config = dict(
    n_layer=11,
    d_model=192,
    n_experts=32,
    experts_per_token=2,
    d_expert=320,
    d_shared_expert=0,
    activation='squared_leaky_relu',
    moe_layers=[0, 1, 2, 3, 4, 5, 6, 7, 8, 9, 10],
    router_score='softmax',
    normalize_top_k=True,
    routed_scale=1.0,
    balance_loss=0.0186,
    balance_bias=False,
    init_std_router=0.0192,
    lr_router=0.00204,
    vocab_size=15148,
    norm='rmsnorm',
    norm_eps=1e-06,
    tie_embeddings=False,
    optimizer='muon',
    lr=0.0128,
    beta1=0.9,
    batch_tokens=65536,
    seq_len=256,
    train_tokens=288700000,
    steps=4406,
    dataset='wikipedia_en',
)
Below are experts of layer 3 (counted from 0) of a mixture-of-experts language model. Rows are named router (the router's row for the expert), up (a neuron's input weights, with its number) and show model dimensions 0-191. Each number is 500 + 50 x the weight over its row's rms, rounded and kept within 0 to 999. Numbers have three digits each.
Before each expert's rows: a language model's description of what the expert responds to. This comes from a sample of Wikipedia text that the model never trained on.

# expert 10
Forms of be and have and subject pronouns in running prose, e.g. was, is, has, he, been, often following it, which, that.
router:466552488586451564553457557531479501411432501472498487510483445540485531557492479554505535580598547627462488551517455472525435580483530490470510473536422634441494576496430536439436550600460450550438499525418436474517507415428535554477455512559462500411483541511485523523540462556426478524523499396504475440460550420530553522520526500510574538534448427498486550537577564488503449507511482412476401475554563507521466441485523509488530524388483417585493410559490568474510580546448485589537511534562537624498486490479481529433510574600421504427487534495482451471439506523422491444
up4:520436405540533504538471455462477477588453485564551506473485458580555458568585523613529523525553541460430465409519545506438499430530496528601486502530473531453633541552516526580530490522525533525493459453396452477520469559463462501458525453487456516511453435513511490542502452425427543517562521512580477488475591534463554512597524568447524454494543499477558439396500460564488503533447474396426556502519519406514439354427535534455473466485541524574549545470510494597564543427403378520569551525508493551493464486531571573545421475544502520520442532449513579465502580455493471496

# expert 20
Pipe characters separating table cells, leading list hyphens in infobox-style lists, and semicolons separating values in data rows.
router:476557475548545481559522426468587493429484476632476501522444556526540594454414435564546531471491511446546509535562495455511428563462589428460435455491555450500614432528396532404494508510501433475421537480434508472438500459497551437527556507482512517564503508453449462591550451487530394495540544480543486482453494544540477576508439521423493535498514501596455498625463538513491520425513402512423552416465441545476522514525491488468522522564517485536472432423482417484518455599602443533528525450435500512447534514447399502514438468506535451452444504518453497590575412534475404477
up9:549469479486383444540485536506426499451548494537500464481602432466390467533508504604519430512382541598561527572523589421468392468453525503369442466533461506501552525404568510460565539532457422466488550478591460548454509579512495467430560531547513534515495456493484471532464533492597468449487501558502528505543524529550549475610466518514507504537505506508493497516470558453471516502444474474522532493585546417432529502448453454478600496433587491515450540492543531447445457451409519489580486482522407563549428572488531465482503475489435442477443449512485559441578459651482568510

# expert 27
Final word pieces completing surnames and place names, such as -ley, -berg, -ington, -sky, -ić, -son.
router:625484543458465442450504552428430599566502562478487448552513466439586514603572528505514524531507459451539550526543537561518511496506484459517588535473489451484469486517534442618562506482500469425531593464491538503452533549557471521404503464384459533410486503436471496577477528501440559550507567513444463571530464591516458413456514543404485590518587517428506503492405524432435457456540540438497545443462481553559507537473474421495448462425498567557504486530542551563456500516449418544453560485455459462450438558628495463540502558528550557575551407505487480541550551494564440525
up1:429518578592494470484559538566423479462560508466482531567545463552616452470449460498483438417531512465521494528482471471509515548489507566535474452490539571433554532411495470532481521430512558518539488475495478491483563518521514450573609540511427483484510544469519475432407453507509520564503473513466517554458536509553511555484494486472556476524402479546540554553485443512542451562402505564465513528453396365557516488473461463606412546444497412591491600462459522539445509476491442448481546501473575505502541449475461531507517466450553586531549512676476436463488470525482471305

# expert 12
Personal first names and city or player name endings, mostly inside sports or music tables, such as George, Michael, Milan, -ton.
router:533570494570492560472508457516455568578570443532463457572536486484546475490482457499549533539449503465519562513541509468522468599579554436421553564490445423588536496587555409473537476592453463591536475453493447450452466542561532467539522519428506427388485539548459539429521444489434569520515476574576448493499503468562505389494485554488517452533570552480547510479549470463449520562498600458485588523408455494447447514548549407393490481470445444470465504488576547459526458402524397558486522484450459557488596440518439443485503521567568484520523591522520535499533446529543388546
up5:491529410589456437525591462511514572457485445428554519563534530433480590454493531426434431463460491426483545522474564392482518447514505536601489485537546461429508502513498525602516402507481512483476528559453433616544491488515494475486534486544513456512467448630515473482469625432478511547557495567554497441523509486601542437544531444461478548494479610535474506532534470421431409522488500528509517450625458595510527493544488400526471466467485465479433465527477519419457488464497474433537425525465415498507414488512409498574590500516473520586562414503492541537555547521529415562

# expert 24
Early consonant pieces inside foreign or unusual surnames and place names after a capital, like Sch, Dh, Kal, Gel.
router:588470438550477517469542580498580586492428507491462512612513523475563492525562476418486515482527402455515465600535491525477453390516518540603567573515486550512502525552625541559574450442628483567463520414411472532523463437461540496532571506462433456511559448526530626539467646533452543544503515584509553513477538552487443454530476483466506488421552471499543588428413482452496512444497500537470467440563496431496424482466516461477485453458514519596473518490580499527517426504534484495436547550584444424481544491580540451517519418527484540521489464447561484552500556504517455558
up1:479446484444494586488318497510515465419478567501427559475540448404505574488529549575504506456510480518505473604514573427509535549462544554377624519543490444496517535511462463419546602450434502535568594520537525464526575474528478453497447427449432583448566434472442528503445479502529505505536458499520470479570425548533501442520506488519519561385434548548472488484538507512426434580497466444418487521535590486492494508559514463466526478554501555434539489434530512522571463516593481499597531465484510474419519586476586520391547483528515423561474526480587509484489495448500438465

# expert 22
Last pieces of common nouns, often plural or suffixed, e.g. -ations, -ities, -ers, services, members, districts, journalist.
router:510437540534524526470505518457457349491487520467528460380609536445478551490474515481480451465507522488543482393431487569475510534505357534451454499402471448505446503406413393516473563472439572576482509547465551503489523553530438547467429481494546494596540545444472417523491463393432574561485508418446539476527434439543555430448502465504521542585550468472515487510471467512541495477456554483570557521434531477546587461536424539484552556461480513609557573571465540439521518539436405534539540442481480564523458522571503550564476487543530456509528517586459488503506559515426481412
up0:603462485472479563504459489538530448530524570421506500447471504602481512574533408434493550420524558443520356558507531470544435509412387521521505517482512507518515548447478523439519496481402522469523496519440547500509519449467557584450567536463476417454474517424473449474508452460535498543480500536562507465542467487486541537491578496482381503530483536467476504409501599469570493508504475531511416543509498583481473456447541471496547435501550521602478491593452494493556462417440448467475535498559540552455497532583545657514351494454480526446526558391485606585477428478527520553

# expert 11
Possessive 's after nouns and adjective-forming word endings like -ic, -ical, -ological, plus name words in institution titles such as National, General.
router:478566512530443580506521503534586518493500543572476519511489408517543542567474524471468445439542465503446509536551505558391472554527604504505516472491517519508450413542409399411453548518515450519404527478559488335451505455478537479493455474538474482532511572479426483500566458465547438496525505428563535528538528526447574568445478581459500555485543524403511548516483436455457443500474488428546647497508479541550502458512489566448431550528436509533410560542522533586602552503433462470484497474464549574379547557506519453471605441535500585511573455418508537446443530532522536547
up5:462524559528479476457499456482591541553461515585594482416515429529473527484423461615432589534515545518429493476477437583465502470500549523523437460492504426466472409457447470437456504454538414488462484609459566471492499473485488555412522508583541447525452452535558457509509520512468451474507583381561517453513506544562531556562463457523484611496384540482507486500466452563459578448586504498402435555456537539581554457481446600470494406451546539511417486570484559430553543565514538481546500434449507489575490552427526553578562492582491452416490491517517553532489501474434481560

# expert 3
Prepositions and month names that introduce dates, like in 2019, on, during, until, plus table pipes before dates.
router:431519433457529488572454453405418501518544509585600550535564470495410543497434511539510548574486499459436532528515481507542507455496528437471488484433528514491453569484559481496500525524459427551519545423579478425535507502543483526492536438520438554453496533542500553449511510417560458522407411549424525484492543498392449518551533432532515538454579499480475554547494500511501452576490470566526360536392449580451576492499565524511508520409555536409482479406493459507426495499441508493533493564518546392546476438437573514440475570459543433463569625507528510464482632492520458595
up4:365424402511594496479439504481562523533457562478536516492538554564574449491497573449459521554465448578539548557447565466409493442462517483572539519598480525555563554532533477549459552449452472427448586473468497613611501499449490534431454551582556543508447530482449454540463491481509562511552454403485490420586446539440556468613470505544515574544486581481465428408413505516513532492511432441482512477451474518503493491544532502472474448434531523459465603446483509425558549402594507528535512475471453542446443438503521531543424525484488489546430575514409486537451524528508509450

# expert 21
Capital letters and pieces in acronyms, codes and institution names, like CAPC, FC, ChEBI, Academy of Arts, You.
router:465576481522478577481472532535620575471486485552397541510503518455451493518521454468529418547529534537579549527473534560503464516567521536400559527489483516550470461575607464459601566576497492446495570485493437504474470426497508500524487515530551500501530527535417552478464434519452539540621522515514413402551547542460507544488393542425446504498528399530608586520487415497538433508500520524536540501500544435494532585510559550456435423443438443619528558516460517506514510471526440436553520418509427487475531536588454384417497522470491440438535509580469497451462563523550512596
up0:514501562543540558498454539536558495519498442462528476544482487532518523466520564475544527561559514489521553438598435510451553532552502421374491489515520499412511543680463550479519464466462440568504528560461421447403460506454477535514498489544441551476592572516477510602479649533418552505436437483539461385395438428494412474446523537439602533473510489547534530474549493509532611485435493556484494551511456460420499496443530471482512547468628592549521522554505454477465388513474548417511534533465521562543557418459464501515523471473422494458519475540484479447542487519498458520

# expert 16
Closing parentheses, quotes, semicolons, colons and table pipe separators ending fields in lists and tables, as in (2012) or "Stink or Swim".
router:515522489541519550563593469550522512490566500443529620495440455467509488475488469564527417493502536443435564497508523482480473560557528432426516497547569514486557542526472505542468492511491448383534473483587427460455458509531529508507483565467496566574415468439459529571490455558444520447585471556540586441549513447452436497454411464514538525488407549521479579431418380497552600417501568498470458505511508544472577551532465609492532544503436469440526550498428510466492521565501579378571456505594474468455421429470521423497627491526519573461509465445486527388492460493461548477
up5:566513578525535445461525571488539493530456480401503485470449558551557507488444513490482531613541439514507540515479494441446473482467541494529580547461518462528405593463446518487589539574633555526488506579551640517510577549542409404462496530440531468562491511455497501513549488484511492489423484473607449457568526463498533453451462506464489483510535486481443495547480498558430509413439522542542584462589455561572455571519449482509447524494483383507517465491385477581584521540449563515452467591536523463533495518504538470424481503438509446501541394522413454492373472515430507415

# expert 19
Verbs in the middle of a sentence, mostly past participles or past tense after was, to, his: named, left, built, located, used, won.
router:488488468524463524524411600483406381445467523387474392410515499495589569394595509461418572522518534460442422454459533576540531488540520584481453430545505386470577450438430447580406507537441520465425526410594535467483507559470520522542475523577505528486522425515519503527509511488528563552477517437468511514573498512508501455507437498559473483403447468452426474483467502469543465501489470410474567547592575490430430486480499556555562498561438511597442498572498519501430519463534498569463521503530460520535506568477508550459446501447417474495532520478401542435471572458486495520
up5:514423455550455556444527515519520530501432508460575450498440479497514529393611429484448456456493512476488472456524539411561492558453491472515469515579557459546561468534455508558517511535555635419488484436467424544429513395564491544497398470468539498591483559430460514530593476408557595554525456497502403523516497508481473549510438517459536559488513512553488477620620513417525544561428555523376502548520543522514534463482449452472464517424470520490556503602509467460450509511538466412467505424417446417484490440491479520502441483507509536472530393551513546526447459460392521463

# expert 7
Prepositions after a noun or verb that link to an object, mostly of, also for, from, against, using (construction of, accusing them of).
router:447502510446552471543450517508478450523530496537511473448483465480430450476481469604624449556398541514491490473522546507466530462413517553440431460536532487482406575438532464539496600507441473367453508484535509615536519518606450595475448546550479534449495372457501462520464512467572415485421445419548422548545449568462442521416532471490485447432500536515483439460532428486492441557487538455538516562523503532544447556603477555603478441541521556472484447446530446454488480456465492485504516536420522539550398557482444558533532476530457529496507552463577554557529499476505591377
up3:443432525397445476493565507399481431441463422498523547484502389540503496541492501471446498528505452444559504542437467471473407422431584425468413524483611638509444547463531564499525543505528526499461482385553430539434541499521447536463543527664516513416397493525531557418453477545497476479508572510537474505550476543505535535473466587503488482588545489508465438441385451509488444409466567489517475509568442549455535544445459471519479505507525570561524475456475542554544546528489537518494507522580583499545398546565621496488498521460488469454444442500480545479511421442475513514

# expert 2
Infinitive "to" after verbs like continued or able, modals (would, can, may), also and later, and closing == or === heading markers.
router:497614468519468553544509468526487504423415462483466459529411482510521378448470498415487468512527492461471458538578517511491396511543607548452517421538485524440533525528514516514490388595474551455502535489410538428581497429389453521563450515528529499521588532550414504594504410469457498542536533432405533593572556533540458568535433443408480506493487494522493531540554473449544404529520577514498481527540548532530562556527497467510471514512449513478575574516486595473496535514545452460528607473499508519511514478446442470543514613568423501507499440492556459402444550599565567515
up4:485474539414490404435454493477412483467539540428570528473490581487587516540476549481491476557468541485551499498478515531515523503422462528537489463516533413510410552581511462435563511680418466458468475500484592478500513511462403492565424506500429522544433521541482479459507512492568535459625390521536483563493474460609487544589566604474495413510428511497485443516497510421576530490560485534447547512540398476578460422474507444471527489553555538446443536521471463503522471506496484606506507474405567460492409488445431347499477475552493447496555493513477518486499471455469584495

# expert 0
Common nouns for people's roles and institutions after the or a, such as director, producer, team, club, film.
router:422537543559523594526498442536492550478515511399474464516562492478530490403510517472489459538541561469492535542472588476533468552536561476422497478471431452591547455511401430574484496557456540606507551547534523485486475449495586540573557593459432531572552546527419554505481444536498543455431427562467512546496543399560543532476447535542500541374422430466509555538459520511564435558474475506479546598507638501438515507521492479436494552532427447537479458511563528455494532498437510558579554547609499538405561554571405451465535464517445440453510555501513523406450526493493549491
up6:470609474554517504520555601490571441508388483438528513497495463554478455512417471539532484574484424389398557432534474470451509551567438491488526562510543548582548505436509465489548527490500415433554525477382490497550535578525544476467476401517458581536475496503490561496512421509452527460439497555523414487448545510532539514547486443456449524532456485575410514507466384502475473479435478500567433405469503475459530512581514484464584424526439539415452479521489475493578555540419574429518512535508583496569479586504389482497626463497526529525551562442547465514558476448426550509

# expert 8
Commas ending a clause or list item in running prose, plus commas fused with quotes or parentheses, such as ), and ",.
router:454581504521483594441478431536570482528570517454443453458411499399507480423462515452507532510478522483435445478412580465515513539471495462439461477471536442545456497465583521563502468565452493536475542482532471536496566565459579468588497545494547522557434500471434437454409382530496562516518527434430537522343496486436431551460436465510442514537498505468445582482539400584444556499520592477541429490539495428501564486440486489493488502511446461540567377513517541459437548455514499466514401549453553480440482398468472441455492503440510522528504462408484512401540449625454463508
up4:595547570531471507528412480466464549486501451499402494482467587434444431567541540392458408576457476435416496561507494576485433512427452468552530581480506511478474568586539550430494521584543555445501518562525445405511586514465571488436511466524513472482536541511550458482508485500517434550562459473444543483443529498433455422493576479585510508490555460511532454553523531535545556625480561408555476525515484483394502465490555559437585483478452465468559562471553477538458481578469568497497503509490472553436512566454482389494571490551558348514471512522452555588514519444509559540